{"n_layer": 11, "d_model": 160, "n_experts": 8, "experts_per_token": 2, "d_expert": 96, "d_shared_expert": 128, "activation": "swiglu", "moe_layers": [1, 2, 3, 4, 5, 6, 7, 8, 9, 10], "router_score": "softmax", "normalize_top_k": true, "routed_scale": 1.0, "balance_loss": 0.0101, "balance_bias": false, "router_noise": 0.1, "n_groups": 4, "groups_per_token": 2, "init_std_router": 0.0118, "lr_router": 0.00235, "n_head": 2, "n_kv_head": 2, "head_dim": 64, "vocab_size": 1024, "norm": "rmsnorm", "norm_place": "pre", "norm_eps": 1e-06, "positions": "rope", "rope_base": 10000.0, "rope_fraction": 1.0, "qk_norm": false, "attn_scale": 0.125, "tie_embeddings": true, "parallel_block": false, "init": "trunc", "init_std_qkv": 0.0497, "init_std_o": 0.0, "init_std_up": 0.0497, "init_std_down": 0.0, "optimizer": "adam_variant", "lr": 0.0016, "lr_mult_qkv": 0.4, "beta1": 0.9, "lr_head": 0.0128, "grad_clip": 0.5, "warmup_steps": 384, "schedule": "wsd", "decay_fraction": 0.892, "decay_shape": "linear", "final_lr_fraction": 0.0, "batch_tokens": 65536, "seq_len": 512, "doc_mask": false, "z_loss": 0.0001, "train_tokens": 540900000, "steps": 8254, "dataset": "wikipedia_en"}
Below are experts of layer 6 (counted from 0) of a mixture-of-experts language model. Rows are named router (the router's row for the expert) and show model dimensions 32-63. Each number is 500 + 50 x the weight over its row's rms, rounded and kept within 0 to 999. Numbers have three digits each.
After each expert's rows: "mostly gets" lists some tokens that are sent to it at least half of the time. This comes from a sample of Wikipedia text that the model never trained on.

# expert 6
router:459563468554520417429458506483507503488548459427482475490473607391529530551545492510564446477590
mostly gets: " st", " s", " he", " r", " w", " g"

# expert 0
router:442521512540518490549384570568459552471425523581470500527441505517530480433489425556552493440562
mostly gets: "==", ".\n\n", "\"", " \"", "),", ".\n"

# expert 2
router:554512483469451532560507526460461568537430480558526447489506493549512503508460522502541588515551
mostly gets: " c", " re", " e", " le", " con", " ar"

# expert 5
router:470476539519516606632572475429521436517514541488493525468458444580486469561474495500503530548488
mostly gets: " R", " T", " M", " B", " S", " G"

# expert 3
router:570512459440402489504506487528603493506490467454454513557543466440432504471570470528473442417379
mostly gets: "ot", "op", " n", "pl", " sh", "l"

# expert 4
router:536457518494513480461524446528462443450475515460511458490418528510572539474479501507474589569488
mostly gets: " and", "'s", " his", " the", " an", "The"

# expert 1
router:464442577469562468435532497497555462512533455461578475475582424494443472552430572468388501609543
mostly gets: " W", " H", " comp", " Al", " ex", " L"

# expert 7
router:502519458519533516475511491489412533513598554555480617513564496569495476421523493427513446459415
mostly gets: " in", " with", " for", " at", " from", " on"